{
  "activation": "gelu",
  "routed_scale": 4.0,
  "init_std_router": 0.00938,
  "vocab_size": 4096,
  "norm_place": "pre",
  "init": "normal",
  "init_std_qkv": 0.0357,
  "init_std_down": 0.0,
  "optimizer": "soap_variant",
  "lr": 0.00491,
  "decay_fraction": 0.583,
  "steps": 3492
}
Below are experts of layer 4 (counted from 0) of a mixture-of-experts language model. Rows are named router (the router's row for the expert), up (a neuron's input weights, with its number) and show model dimensions 0-127. Each number is 500 + 50 x the weight over its row's rms, rounded and kept within 0 to 999. Numbers have three digits each.
Before each expert's rows: "comes after" lists some tokens at least twice as common just before its tokens as in all text. This comes from a sample of Wikipedia text that the model never trained on. Tokens count by the router's weight.

# expert 12
comes after: " |", "|", ";", ":", ",", " in"
router:494562499580405485511506454554564504616473527580553499514417430576543512453547517416447583550607538483442535420428530440413468548410530535412509436499391395474595523533477514599431528484456531494427566626543482425470517555460472477532424486519489443524537514436524544613484477564475518546461498449544503487529438487450374550484479461495503578487474457537513570565531542503561479430502
up0:468507471557473453609497526517457467491514492504472459437407539488483518472447489522539543484516536396497458519519451563487553551442549425498526510529481537474421435498535477485424489487514421556542515601419520385507475533506492412459548398509427497551499495520473438531487537496504524439421490489502488550441547439566532466434438558475515597531399506567615514489427476487433425529486
up1:492483392549465459536525462543493544529507368507459510436489426517497560473510473561481607504556579497497498571599418468530443501379470494512452533546482469465440532534465507433479501465529416442543492496473514529537481486558613490473424540460458517441470589541532484511520494504491464505443581560470542488548571442531596527594443489479443457500526592513256604470552512509418496485592
up2:482519529502458467511461568512521429537442527597494470354468464476491539500538522422486486520491534478492454557511559399463440574539472567498460542446470419517440511472519568522476486407485538497503519506508518496559407548495437422528522443468503467527511423487499595476463349523558521446501482476473464514520500527689516545527463575578573544513531509466480495416547552623548550522524
up3:394498519459498576493484540415489535527476507547506512523463474527510530488525487500499460504512606510492535517533528543484535495585516549458572634464412485646428540506455491493516526491502563552451470605509461569467437486403529411538507469487442421510489550680535533518513529600499488572507491477568554537532490567487432518529466529491371350482495493494423516436475571522487546500444
up4:431456606573430499450503508504552444515530599473456505459421501452467516470468427407466503520571465550459330532479516503542491435652486436474519478470472425499494431502523607486409516502465562532489444509509381456524484557459537471507473475521605481537485486546550518540439562558494551409502566518458458564483526478412562594496523504398528501355492470514562458504620494519516463518437
up5:544461447496578492465428523456466495554431518469430463448531511614486434563520463446482539525522486468551500515452605476474475487477582408477408521462555546502481527494548449479460508469546569448452455488516528482398439475503592574558471493529549491429565540447493476469453427474453503624445529446558452463477522499488498509478458496507481540540534431526565537416508395493647516491540
up6:474409505540495389571516496537415535591539521511493462495541417582599472501473519509579534525454494443501476497494482501521583417530478454519480479527444573483557519536478527428420541578504521475631540515361487561401408518651505458469486520445422536550489500555511488461485465461440578463518476550476484441537504475454559520507465535547557478450547458506408546627552485566526479588439
up7:486474518449405454475451538559496487457387532545456541509524441481427444515509541528469556547542430438500465591487578490451493506523575491528537594502474488547618555480508432494554488547479551391490468509461454549456486465544473466525495550424421467438489409490496457544466456533489530545514489582396531445550395476445461492536465556509476445450518566473491512510422505526518550521495
up8:541467621556407540530510438512516528540500551446473494501521474465455497443473484538414535522430517534478523489499501461514517483442506554516522517490481508468430435504479531668515494436611522575516497346546402421496545480468501562569479433482455485481473497497533566489593543428568446553453520471435441417500503585547525505551502539417431586473530416483517494502416555491522434515560
up9:476482393549447513500576585480508511489651482529473488490451399560468636519496430514590402486552561505428446620522560546479415553408443439523471531423504472564458440498521434530441471473469476503441555464473475516476418511568498477524547530573505588530523522475454494516546509467527466495529500505538513447442575440490569514519474554512624488404492409509522504449439473436512550429489
up10:406448456462534437481546457438569486503394502568438599552485444503448628509477446502448493497526517431578409515500529558514461421467530448479488560497485505459540532406523600545587479624547544521420458527539516502506523508462393521514526493491373581559505488528520488492469503558515466468470464444567435558508563477374476538478570453482490488407486602426493530456499474508543564498464
up11:540615506630533488482521407511483421515451513502480535464443464567487518535534421548504482473614606492427524474549471418529515430496479508467448483486482528464481487540495507481452545475566529409494494498537374447562446451504540630453532507441508424449526498500550493421431461568518427483530555493514397517466509565526455477473521533551502534541468539600560523438527498493555580407563
up12:461480382519568393467512505494492541578526505549486557500425477539477405560502550513487616477441522560515408493613509456452610539467532502572498507427508508528477495528424485447455385446379396575501470507504521560572432397502497491489412543512517481471488514489461491453429551522400497541493472460520434453507528552472489419526469445487540455476474561457520554503506536575515437492555
up13:449472488521460511514506525607523488501415485459453462510419522545514499504491493471583585522611431554446659528420549508526429545484480431509506565548539472542521512509528561530572505455474472462432499505552464587546537499471537460508461495554432524480463537492446525488513451484466530541458429479479474575467532515491603499479508527430486484545482471534473538507484607556497568470511
up14:512556566500501559445516442527498531582555582444518356569454468475483471504543445580490532485520505463412429499408551536378548548477595497469626512542477536533501507490485472536513463451458567513511533457500471502534589629469554477445527592444534438507558448538550484500567480523505463470454402475568528564508495499483505596487484526486502435502492487495506456491440518526537500583474
up15:498479529511572526454466478481463410510469606517483503429496358490481458495532445521424477569463457381492488514535521490519524556548573509533497462498512518499536503550475515509492342496457577507496471480549523520465606464521653546565482526517492465530506475431513457537499535465432518560541434537531444466412631521473528429406527476587443474443494478483421495477462475503383459492474
up16:500525497432491498454520561415505540513491510529470488522520590445513478523522531480484475430573444608495446552547571525470583467571552487419507445502456492514561463505489572461453578681513602516480577499462528510488576554523495500475464479504601498569484453414510515418500514502458486461457448550520603577537472576595488398449410492371478403483486501515471396503460573424512525447477
up17:398486513473499407507468507525581557504497551567500470506574518501572489533521507537498437450519470446486504481543537457528541498565441429395472483473459447494409468498508450457534425445422589500503507565530530494524572506375524418461442536430487481546508424557494546471523377484503476465416472495521423347505606532559504545476504601511481551476368494511485496584513525469553419534455
up18:532497466527476541484505482507477534528417443424496360523531480407526534510498540536469385556493448522502592420540536452520440501506529497497584553484495521510473543432450490495545374407503536501505479408510497647495489531509460576489479458502534558476467548483482603460353427451463571501490484574428477530524492498468534475518399469485520581418460507530463549437423478515542482439484
up19:468505487528554463517547541504452455549595498551554493468411529488431532463456504465463441492512624395503474583559536492433440467456498559510572478480516528596496596467565545461560522435595457480485482466508540508480454492472470497473465538493418510459427531596384533507559498556521443516425491450461432423498479425401438537499540504498531357514563421531555521500464489531424516496515
up20:515478522462493540483542479574427405482559503493486551447477495489461462445555607588378501568445470579424558515434469407511557564493387475507557443435455476559519568433467544465472565442450566488439515542452553529467453506513482556535448579419500544536476495518545533416513436473482613537506516411461557564564437506593414469481531471509532404486476410502444505529443460530502529558532
up21:475561499568633537470494418512447563602464540465493456462576488460412512556530521507477496567491454501439469530437525489482421488538451591556393416544440473532474579584510512514507541521414471481481431465560519539507511489344471491479504528470535612543430468496533571621465420498457575501618512476564525559503530588504482500492436525512577450519504464500547501523525532488461555510466
up22:471464484477510467550456499492554485521497533548493542582488519532528562531438487515475364542468542436485423551568513460469549479509430541472438427526489515497501475488532510609525490424483516396615457560519486523419567501528546571450499467507477471510566470535563524556512585474454496510563538388495484472482497513476481477447364451485518437443526443464516482486450564497513434517568
up23:431564445479593398511603470529462514492451447520484427531524645520513523524521489463452429529581442582446498442596546543555484492501457413502526571519602509565512456525667518436459511496504541550401464553434568529459580545490566513510468452537476621538432568457539459520580489481465493460456474449516546600528490489537452506481493460520446522458545456480419410503521567469519496325495
up24:428520589564451562525490458532670470535461536572458411598455523526492501599533428445574466533464506539456559387454460563498468494543508520453439501475525383483572448547434519508575415561442514576572423537578453554464475512493529537519511393578645566491470493667523434430468523503518524413527461483299533440491409485513517500503522516502528508542459474498505476509483512451449547487473
up25:476532447559449501518530531535525470492567571469486561594455457516492498474448454479495457501530459464468513544478504562469423516462522516606570504515548466435464513467422521457517549419518576519422447509652499442490536537405473489524558487602425495436553535396577547509424395505450364536534523519475448434558496468613498485510478543563520486458576418434464503467514431483509489508524
up26:508518482467496398518577552509433520504511471526468523467345507557438408550560531501506438444496419493498508512469528525553454593562464456575648457379466538536502503483489499400524492501552475447475461540367471525518462567452440441462494418428458533435564572516496512486561512534509569542519503456492490483556463550545461456519457574456467530475477492499484439521520503596435467565456
up27:535522477442526497447494500560430458467510577520459553497474483497476467556614459510495588490479495563428531526457476514563537543401441431509494486521467473446540514456484543577551566527483528467561563479512429518603477398539472433460542488455462485458399387460488479592436543545481582529493525345495475608542540410558385466516465534497606487524461475553538540541454580536491390431447
up28:441546493614388441535451467431483623483490519513479546494463552469453477535523521398593521519510498512508512576588523493532529514586568577523546499515495531491401439498440551570447487478461508588530493535486509498379441448475521454523593453492451464614506504491544499495466496530528449535441503438519506528578488449376519564526479571483457512409547510584456498535425568495476525463520
up29:495556589494429520452501494493490502548475494465428472446486508511551423512532490532452586441448509518521537441436552435501471602455420452615576474633544491485423501542575398496406442476529468567489480550480504492441529489559510519452503424467418506524532533448479449496438484560557524435552456431579608464412472520488529496555551489543527500558583422487449544435466460468492583447447
up30:526463412493483468508440516523476476467531544464581471519503572515542485530488455493454519486494594507438492419537534513469480603562501544459581493496497574485414443555426450571447470509456513601580574503552490495428476488523461503556513490531420494514490506524553412424536491595378440531492573475478513580421546557525568510582472517586535513532485447453473476507504518488461450570585
up31:507542571464535478506470515455467547507437388566494523425441419542519506556532432500491525405505496567460572562479429561404532382554444446525495491346519468525543479470475481533459484478449536520630521643528469523464491441478477494386522506493437528472523455530549524530437519516520506551432463499560543454506489441456488463533401433502493615609528625589463494655465497517530541546470
up32:505521509460541459547389579494466531454538494551443487569496418532489539627508523545494464459490563362502459500510526436486524565508604486558522445535451444567425482577477464469499557491573622592532516487472394549437567450508503474390480571539512489495450433533407611533517547390490593505446476572427439533438538554495516542484497546517533545483495523484529511432469515554453401538551
up33:466539466441414545502530516466531500563409441417501538501455462469537394407461418443430553517483561489468530460466597559457494617481497532472498498460546502497476549485535534441468439464533548488499545520464526446534420501430534508563551435491543460473557588450499502498466457513368492522443540442469486522602511512574390504495349492554552520501573524414534526474539537488521513520520
up34:454499534511524499535533449511569490476456445571464467458493499539476524440465446565446527473472465488503459414548425488467589496585558448460514513522535433519446459515501500480520509477476519505514611561535426585470485473533635486522551393401512495490404446476597520451500545462587394424430531403461541528485482589552397589487468502586538526513555474519432495494434512477578504448488

# expert 8
comes after: " ", ".", "–", " (", "′", "200"
router:479464474540451523475493497503545567480570511508548548481571455453583479566413499490523488513506514479444423425439426499490537507471520411487489544437470418468463443514520476526504479497508511431478387499577476469586509513552501526470486451545469517597552571450535488559545527578433488447498462466502486496511554462521441509510367496466535495470519451504344477368546482503424470466531
up3:550525506505580574523489522509563509585446416374442412609477514507541476523491510500564485477459502478541512428555498479517504524450510561565519450495472480507425405513469445525477511434498440491527423581604483556474584426576434490508461457418482561434502422440493492520509541441445448463568482568426551547515462415457534434482490461501545533568590479553481555478453518561471462526534
up4:458491433531465444444520496577496497433481459497499500426528537509465549477611560518476495425424556482505461484479603506474508498439520472471453465501464479480532537506597574460560508475508490470471497472463475540549450495441525510493495530542514535556502340588432493476495564434449558454503529614569388502457414571520495472478431468462524576446435499561458507494530494641421547513495
up5:436508544551528543469509506428548499527622541458518450567514515405483400418486526488472490502480459568516517528519466506599399486608450527458566458491489521446476593481472564559576454470573521541523481566508453510454484527465547541463438506490436498478525421493457523484519581630585484500489450499486436515513445372449494496493482463434565483517453485530440499544446460495358537505557
up6:452481437581452534396547515542516447496597520488537525470602358438457483532405493439422570457589540549509505534590420498522458512538512468506464476458506498545566516606482407473520568432518437500571534517501554543567385480442550522551444536421502426560520452543533534504474541555558470511450569462516437506446615481502399474551510506541516466503558485520525502495508442600522545399540
up7:410504453534465398494504479411491502576429395509503545396502547441435536568486533499459476444446473565375436438514446486443487447513363507542626470522432475533491486467495534555503506565426554542554488503478527509403444491438497508471490519593513525526624466486453521554539498590486439569547464476465544472599429528552517519492569469495485502412509586545541547442548520528502463571466
up8:491472485512544512531528572539433444363516592477514424499531474437600522460593586542540492497489427464512529567530417546438461473402461552449540579536500576483448488426520422504557553506374470477489498510458504530541540492473465460405511582526515426438543352472489555437526473420461486479431486504484534415461453545506559500511457513488531539472555573495502532429468407504603485586561
up9:521487449524395433437492466500522433556397482504447528566511504479512493504512514610448517504537500535549430386559497566647526502500503439537478538516410475562494502492523517595570527435437387378589523492512463485462393560515474513531450525467471492550493502425501509441528514532595471496392524463479544480465592561517520469522573524409487465467425477481524464540517563496497395449456
up10:509422477441569517541468600552440514497502516465464478448514563591509476473531567520499537536482533478480595543557462547699489574463552517508528590491459518361541473558483444499453502515538523567555432450559365487483414481501566600499523463487504521518524541519532500550507499545434596577455496474530519490494448514459499462515574394531435523469609489592537489549434494519413470516483
up11:537497528499440458554475489485518499378515458570556450489550584523500441572558586486491569512489464509488443491491514407490476510471646402391523475553457544497490470380559508504481458553529456552414601530542490502488471522485514503535453544633511493519529432476505576587462422461449501473396532469544547543486438543533547458476506443573433420508555449482522458445533496522494486474514
up12:489484454583549374496471488519438454555423513521488558454525416536462521478519445453522509485481511440452549564425435469569515513522558436529526445533615423561486453494457568528450560424477473543487528479593518437469525558387512424483471435475521449452459531543405521547446519506480445483481585516511523505536398491528478499541535503501454632526623565544546566463560375543475525526464
up13:463420509501524457505407515458528468696537407431467515524498431544521473494516514538486529600470483473570496593473537514467502438487418580471558463486486468538537463456508446541569435521570588498471514505543493453593485484556528469533488550431477547404536483459498533493602464490500555486462432506507581487474442554411452486553600574504498381481548495400549610472494473502515504534541
up14:528518622518435539421488441481493619530508491501457571584458431552515573456553426538450417553479506574508420484462448451590431502481481546456449514398343534486561430469541501457474449530471594573494606381549543440531594515386511545388499633500577451510478545472490457507522524520601456534492448556462569529592520447527534603523456436502503468533592634443483515577507497487532467519480
up15:551621579535482427463548511539456490434515486575430447490537507502448491528462491508524514490515582489435454451508508502507529505518447420559513498535447473596479581492525523455509497544518485571611485493534483484532526551516581585484455542514465578590475491525511499373548473484540434511496474441488406548397582446546370525491562496463445596456495492432470508457472543469615565510502
up16:473525536524532458469610484523595514527441560568508466542581464491596461525520444599401491488527506505559513445459497486351575513495465487455481526485497513535556467528484483444532578491505538497510438444525539495573504445449361483493525487494537498444491517530419495509502441620528454478510578539526436489477467556483389511490438436430504462458442480459504403458482521480444563645486
up17:488552526498539529521506524502554501467520500482517495498454553448501524529486419514470550446595458442492483413512495446450585444564431519491494467513516488408499528569506510557509453469477518549454569525521462497548472521517530581477518519531553452527554414487497508627496572419534541464427449578552485573413527478454490456495481533371500511465554506615501553526480553568444512500394
up18:525469486501424439570544609533460514506448516449494456431487459424449436543419451583422582513514507506479450644553618446514446571527557497495512561458507460537505503550531518521490567465464502536431466517558567416458542478487580446517464506541463524593537541497503512459510546525551547543427460505485459525434556571466596506600537536553505466487569465504428508428410457590571513428562
up19:442489466550530608549448490471550390488495454449538479569524440479493504402526509467446607494548489443605447483441494415421542492548508374542561571508557552535512592565473513555493463508524531520457560508440446517467508607510491586494455382493518500446476427470556506531481630423373453515490548467519447503459510536481562502483528547524508508487487538531442520577552456464562529540469
up20:424473510554374459584507530458450574516446485521517524511505500525494520474352589472487455573541482433478476531460550497497452545562539525489520562524626490571591482525498528531493493478466526488619453491523502423417529492484461484485490394488403507479586492514538472455504534514500508413434546500404567412451476617574447457484543491503540442510544426433444486478423463455522505356543
up21:330452525465520453444477470501524413434571447366527429539516504461484450471468439585457562444576526537487576531499470483434464549517524507341698482482502542502456582513517541553552406495577499527452512574568484532504537517543578517533457434502496525505576512410483597478517473544541510459485543481500501495464469477441521490539489452527459541541534532444496541563433473470427495587434
up22:508489604575559420460485413474527555545515532541538553431537423430488572458542499565481416509459562525551472564463540542563511492524471528459558487482448441497585441538575437522490507565704364489462460476507428493494595502539433556420441548430390435529516531436475481459449614547607437537459491489523507492527419569499466574520548364532466547431549478475457516525471475568587471562592
up23:395446572532544431544535465438526453501516446449564479522568616521543465454473443562492453409440468540528559482537515524514477438494548531496551507417495512412517441655410526495549569532585430614522478466582534532519394518469515417405577522422454493531507456459419448489473506432464500503465383552470498496469435578446593476581495463526421523547563482472494461439553534378532488561548
up24:457506520532414440549451397442536448525543513520589440458453503511466485513544588537488486505442532471536517493521614459529509510581510404500486564482518455489371463581446488516570502429440474420490456413516399433451558520502484515511519505521518538427584577567546450467407550528449492565560498474477540539560485514504471515643512513459573490487394534445375498571520515480474491540517
up25:467489457555472365416499505482471541538474649533524473515370545518550485409511520494428464511521530517418485502593536549518526396405554522590465496408469461492466524636546557391453546523481508476585497553520518471500510560514522479475489515536514396503486427520470511474447474441542527429495448474520483556473457502447477456490471462414514499458446539486494496567479427481432416496510
up26:539484526546584475417462397574510493399530434518566479511542581585540509543532412514547456559483482475539486421443466524422573460546522519494546541509520472556567464513505612503522528512468534514448470621468558485575477475505486462552479518483546498391446585585584478449502452425500411515569451554486454523460547423492506539539544545549557506547446463483372596544533602546591486510559
up27:498488505456487536455573541506504479555510576490503505453409532470474458488550495409590488578495552615526415517596527486516640522496512479512546543441564569600445457525480537454576571497557540532517502442456498549422531546448535588419494571488450491437537439498519503502511534406481516511589475527516469581515491383532406478504430348524476490406464481469477416506484480501563492463620
up28:524553531499523506531580578522509553533488422453517486623477390487479458523594501589507485507514500513442545462444472548458517450495537453576561359527510481456514504435561484483511529466628545558462462466557537587541459542348470476524524451448472478522437495472489476473500535513480455454466494466471527517489566590577455477515530556594490429536486439566500443478534552411473525447469
up29:428445465517537591495463528571511547613396463571468503526523432474490487448521517474424502552599514496475444517550543492465411492551429540458558508425473538480550465471531463429575471443524567529548433588513450465471602487493525502526606550517500531408461469432514470515514445590388524537551482541459575469479467588500554456437428500556502524569486457392471473533674570475417526492460
up30:444490608601594502460531514496568607476549452477419524492568557527523493512479488541514499512486525549430456555423426487514532444511475490469557614566506456501585466413402442456466456442515474523471440518416664559473509556527459609518494507451457421526520478476487518529537459488495451527429485523457466598574511491513530466488497569412458512496488460507496466502428432498480550593550
up31:539507572521461432555505529590546431468460503461537448556512507536472442463482504522414569471492514500534507548494485467576570503571550499503452566550535470503542516586469526555507519516425372466510612471492553498554520407481430512470444502508460656545486516480499448492453508498505437426626492511482555496523556498481472434541402435546570455497551468473517435504458437432378463480500
up32:573588435506488466461521492468535522547518490445502386599461558454518537468443433523483455521494407455520501491493584566463435510465534484471525549545529368477446499537539552520487547593585453444474461636470494499385404498513546458460532508490591408501394489498550514439565467403445455499534500523536497443537484435493479496534505479615538580509491456529454563445511533464506536503472
up33:416451530527514501393441505487624501417529477551553475468509639491467400604504489463506540539486558473552505475493490526496522546521588432533491453481528554403583525519538438635517555517507554519488521437517523426491497452469539524546460501546510410526446477604471385609528505578442514492509450552561550524548366552417548576511500427501471480480533473434497462512482505474420558536471
up34:391542456425528462502517454487527504502467462486411391558549414567628453500601520457464527477519441436498516592489561523496446542476470391574484552548476609559487460464493447524574557520439556467528520475472431514524459513536437571459471611418461445502551419547531470522497542508449579441475519508488497606466476467529544517624501479567453481519492426560491506497578455449562540643519
up35:495461551469513484539546534479635449554438504486492494465444588479519462466479528474496431516584459521487484482480510407501539498535580486490463487490315558606517555431533525563427556501547496451599510481523453585576465525438504454476501564467558422476535562497553439475530473494541450568516464536551413550549508493536493517571408528414490461548487549502458503528555486558503537463534
up36:562473511487584381620513439564506485529489395501512447533461543449502550563556490476646504504517600541404491529654470449581449569546508473496586567532517494535532474519520504505501508527476486387517409481490425483449493482598448499516526525518537528466423563540545510489528430567426451557477498540502467470468474539496475481458583478490424578498514560492479476402503484471475468485518
up37:538384495480537518437439529397511516532493508515515566471581555565527501453500497502466511507427471423471569491499493445572543606490610410477520570471373487538549555528491605536497526537486487456563447515409540558598540536509512529372577377490483400474470530543458594438533518443522473502452481483582460500422397478480529506434555528444531551465522540537529438495421467527489500486501

# expert 5
comes after: " |\n", "\n", " of", " in", ",", " and"
router:555549530599489470436517470510479404538542489508501564398451528506437483458533436518521549503478496476586501551564490515514412521570501493496479502545437436415570505531531504553402603553496481533538456576543495421526502477521542469517491477544569524397505525515500440324532502527489531482562671554581500460374476459518521458502556503509485501494380489529585522480487485487438499481466
up3:421536491494456438503559548513481430603603534446533483588561464541547483514419438555448510527432520486455435521449522579524448547443500553473496532465491468485471403424583469549488574589498530538397465499443525471525528484420548530507557467528508522393606455446540413509515548538517473506545492486530506554462541603607481481523418472410490412503471417529417560457461397512540438577431
up4:491488511571501464510506560503448529547504472563446545514556437543535479621486493501609416544455516502522542427611494481558514491463517443399535530499494494585561521553421537503475481436433555547521472434497530450550502516428584509482559522558430501464583478501525465468395438514486482458506498476484495581602520471465617528485379502536542489473470519448513486588429507506537498468518
up5:437563622520534499512510528468525372426382309527490547537533470520596562432414543561493537526474547551450515488454526537442512519526399429417494463554467624524591487550470492564478495523473511544483521508485402538572482562540475471483515526483526495430490537527574430521402518438499424533500407432553499589504522447541431530544546461445432465450424566486503435460489496576530432549507
up6:544521556532489448502500505464473468451466504494513468560508574457450503426568498519432598569496530577404498484595509460534536469513551523477550479461554466440539417457442410507494532334440491470384577523438526501482437502513491505464534521526460398396603593557540503549512466414404527545495501482445492465461533425487536449573521496552527594487444580578529496453504678522569494589500
up7:499469488515526534441511457481440453438432509523448531386447441559517525499578475474456518473523496601540591425495465613490515542524471424504474464496502509506433459379509457597555563558545499490532428601528526534513527515480517549427491462486479495421526441465563532498473456466447523489533551466492443474536605524569520480549490549514496459416535546419361528490445542538482477531513
up8:540506472533493473471536502499531445514548468549551505546508572473525469565424496466605549486558483500509561479499535552515526524531541469559529617496607508491395507549444486460424499510559428498570466449419549519582390484473501469465441546499450475424468440470518568514536398487389516428403493495639483448488643591512525584511546593535449495524541561460512535550522556514438517493585
up9:515632473503368499377493510495542500510531512484426440574472498517462520441413506454525491535531543448483554499532491467476463595494504497459435499576522512519481447591470418513562418500486609468522414507504463458542408456574467548485427388448542409450484471510411461524446456514477465502508466480593517544549445573525529484494452558495524527415489455526492447539450497554489459482487
up10:484549564523530475466606487547461583518516478465500499569603627499454479498524467503520495546582526522524590470458493509457466395450421525485542443457488448493495513460479436532499359493529657534519456501606517480447476357588518498472509455492592560372452410507445468517501468542450491533522461539511449525535442523538480382481440535478386492561475526465449532433508465542514549391603
up11:474630517612503470531567547387519531529465498553590443536510454532496508441518485456464547473544500484535458519483465452410546532445413529489571521428375502475431627483512426535493480494558443477539620441478504498464408488450467494450398443558523533390458525560493609550423458504502538498559513512511512465448536402502490589505578551491561517541527503431464539438391498551504493462558
up12:508514522490568477508578469536476411509508520539514515545503493488491613502510522574463484565563472403570502448554547497558437521502521419642543536453543430469515530480486496485552561462508552531565366445471439428456556491418506452413535593547526599526495524504513472568551491486449560528562521515495447534513538619468526467528499498565494518479426470439478497511510481502534451483578
up13:479514493483434457571562542537522547535448495451508422552467430589499448432560547462481513433473488492589456501454507653534448445553420491580524445461524524492491608471455490527521535581482547496531582509455523478447453602441516580487508481543510542548403520519550539502536574552446450591504557443483460477417552514614475487592583559457507480485492420536449485515495505561498479474493
up14:524384431497477500525517604427471497498434496489560600444535548544561502443503502545438478520527502596533430479529451503517531534574502477518521430498444440463474444488524508449497512509518468439445423563552490545564480513503532499498554481494562379522566450529527461535449552458501502508521506507393466458639520503501508546468474336399447474449441585452372514431530509533470514396498
up15:539587428574399398522458508568510584517488481550537482466496456502548581506535495581552533520472485512485492537453503564500477449490473656442478572505476509452452523456514426458441472523539533482476426561437492529510496401437437511558551538451492575475518498446550495471540473461442485522493406451514444484428444515486510526550465481398509547502439517520541519474419454516609445486399
up16:469444444520513499492494560538591451514524445489506522484421472447527516450528483447493521413607354492523540510344472433486565494547481535544593552452584513570521494501589515522533523509555546455470456404452480459512602424528461495438506401494518539623498479538495507452489503453410591448526489480462519466580510493452531480468476551358529514516517546485475430448516429423467448546544
up17:440524542509534548535536476543530461468465515489529501484500585429473470526511468517481523510456424554489524438531480525549486453491524485400580524441541506566416551539476520568451448476573524563464454586525543600502488452552477509438532474516510459424465558514435474516415599495553470497523414458569420576526464482515466424569470491458482462450509502519463487478452484576511449474544
up18:502479468480530439390479423467477521614554519469497508402463478621519521446488510532528558562495496489518602533470569532521480546546569468528611497521488430546435560571404434560526555595546483493428507521464508532501497417409466468515419488483517471564489566518474508509467491530484495569525468538462461531482553575453448465576530516527493464400458494409487587602458509482451598528564
up19:457471544528484459404584501437436570450488596438551479487516464440498424500482492484429500463532498481521516593451483564512472538551494499475456513502492459456445555433572471552512579480424472538424601486420489461527606591506463500535517493560429590474470455532444571497491512503506465490519509545524472419592557568536514566627493477508477459538574501467513430507495406498533288487451
up20:479528474577414465433458574562587524516505572429450407532472413437403398493583490466457527551647487461435519526522392572502560556473545510500479438532454520517531472453460503485545434512494511539515492482511510568406461545456491478455496530500393583505576467468538534463623487440454423538507441552473411579395437499473485526590540509513570421451455514520437423560451535551521472464415
up21:444506486502438515450518498548478478540494511437484546491457469449461407538449452474476568411615446433533454484497505474548472449558580534498532535421487474480481468499458555483523614622432560420447485457564485497518531408525438510534532455475535546476522528544443542455392560533484407436436587531475496518575522502517513547468568506526471519506511506490417402505497514492590556580512
up22:499489502508483461473503500461488461488491496464479385517438520505489419469472471542588514408586537479458589511579520498548589428522471506508461517527489461520495480535640613414496522429474452527557444507549518523501474583583410578447575553503518498536478433554506549481508497470565546486502435445439473490541537490553574533514517461499614491520571546519556505604443501627521544571507
up23:429500458508469503620484561464458438527526440502565494513472528514526474434481479403495565426357536487517535500565572535482409589473505508388479564510486497592510446507494595533388475472457537494473503552525480451429486460436492488554438456521548508464640463490606446460419547523509447473489418469510512462581511460415483550649519412477551469452465422542473526564523505557520448520581
up24:492512522486485587523466499506539545587599463470527577513608484507565535552566509598536531452493377460472429518441481504524559469453494466520445391505459599420458470477522459474459535459480439548371556548634484565508613558448513512479436534561487509403475463481497492492480510600480539603439501550464488512416446430539445496554393544480543453498542469478546496511464549489526519488575
up25:436500523550389481505562467516556455493585437508526383494578499515462396508516476545487430608530474460433564534421497426519578566455412488466522598579417557616462475484480497484534495549550552551497452436513454570549472494643564473453531438505499525557542450553512574433569548506525493564477522528572544522510528466489547632453552430565573407459479491392497511533480611492427601399532
up26:494462481475425504506408528498490514437461510530424534523527434605547496528529460501444525417497484492550616547475596454456485484543442521457433501425498491485648513523404526610452387513469558481489437628490438581388489560479519515562436499467541494517558505461508431582510501524507510453470555423530513508533540486472476571609393565558454455495510504474470520533498482473542524492489
up27:413452580586459530476458414505573490505441602635513479546470428591520430513526532527483440572593550500469488592518448427515485488598508533547512497553458533512562668543549499457526511507502536604567503596516456493489512514542477500522458445548605507508549489583579453543464509399475399506518432638539553513450501494473483446505468462468476462500551527395457536534445424472484546527476
up28:397509512489418484492532458445494532515474453542434519479532525478521559481431512545539564550440525416373493466526538626565476586511468490466454504515523538511500493458505538502428478533528632460397453514477523506416531508437481491542501517566502511487476500544500536468487543467377515393522442488504390485473456551489488455454500504430493506469544444477403635513438532506498435455440
up29:410457446548501511450437461551518510502528485574509486471521483558529533489510540556488524544468494578449593448399551518497465523484490475461530540492509514503498490475510579395505479492572406511532544564616414519508497420467484501438510472567479600552565575482457504509434527441422515473511514521500385476471474390485624530495501552457464482520474477469446519466505444519418528457508
up30:367446389457468451570456490441562576530513543506470428513437454498456431533444483468510469572439465533484637492604500523496378468539514428505418536484387540564528511557507530425489485515525483465546502559548385533522482467502560506472486498497489517622587518497443480460503545451352552560523479520536473465478529522504537517550486424511502433497539499500555526501678566619528552575552
up31:540491537401532421488484555474526575513508492486497465510469479521425457565645424510404461477488532510463470496527473515543494490588368597526379535516541443530596496584474514560466528488535439526534594412505508503596442448539474620391495466453567521439521499453515533534443435491494514546486448495419509551433563571502430447496529598495467476398478519498568522455596557506537447523602
up32:503467410518497461504465470453513522608442485495484557504545460492544497469461520564442496566551577555431502477559539477563518570486434431575455452503510558545527495509428520536540480478505578522515469537552469476499534479553531530418475483437432564462561486486429489479496521478578501377600564540465572445494496499556495582474433617536468546474516437499490602402520476568481450620547
up33:594517510534494500511490528532501473469456415442504569487588508511460385508481539498521317569540500528536468466492472564486523548487434565492446522531555532464510471481490511498575445452513496392534540443504537549543515554399511487411516517417490487507532469431476493552459463507508429406512504504420428457462557558434454475612510461620477471609461466534451504548506425486432471637464
up34:505516525544446550510488460655373528426458388504544509641539529467518493528470526482485512477437459513511588488504547563488533485501470510450514493582469374394482526495594511494543458460498589541515507499487503493579447507576590555502485576458550541371463448457584562425441438505510381500473524387503444483493519497465453529563541465448383397531427420534472478502514472515412555499473
up35:535454592570515530488469558442496516541509493537519386540455564470503493379505466429469477516488504529439548547496485569452544443396445552559411521492496510569491574458599497509528478475472470506438519463478452505420538517525525477459386550459504497473481485547451395491525422485585434451451454436524488516384498577426556554576533439606502511461565438439412409555514553568504448544563
up36:507508528587576511441471537459521522540427532491509517539457528597382517523538530514516503456385456531436565518510528522464519434507515514470514518463489506521518500485567554476535493621510500454434526457487450536416518498456476474459454556491474524488595515491513511518505545388504520540505489421363446392499452480494490444494475472465550550549399507521507590607528550564530490528540
up37:457505534502489618466594447471623537484476450519570481598511457547465544438434573582457505451478638451487462449501509423419506457552613552518478494515541452483415586528577444353508512507465497501516517612552499458531468505482473517487472549554530484466506527434604515523546510430483401458478508520396529519527487577545530516491450515516500524469480432528538476519471444564522515499519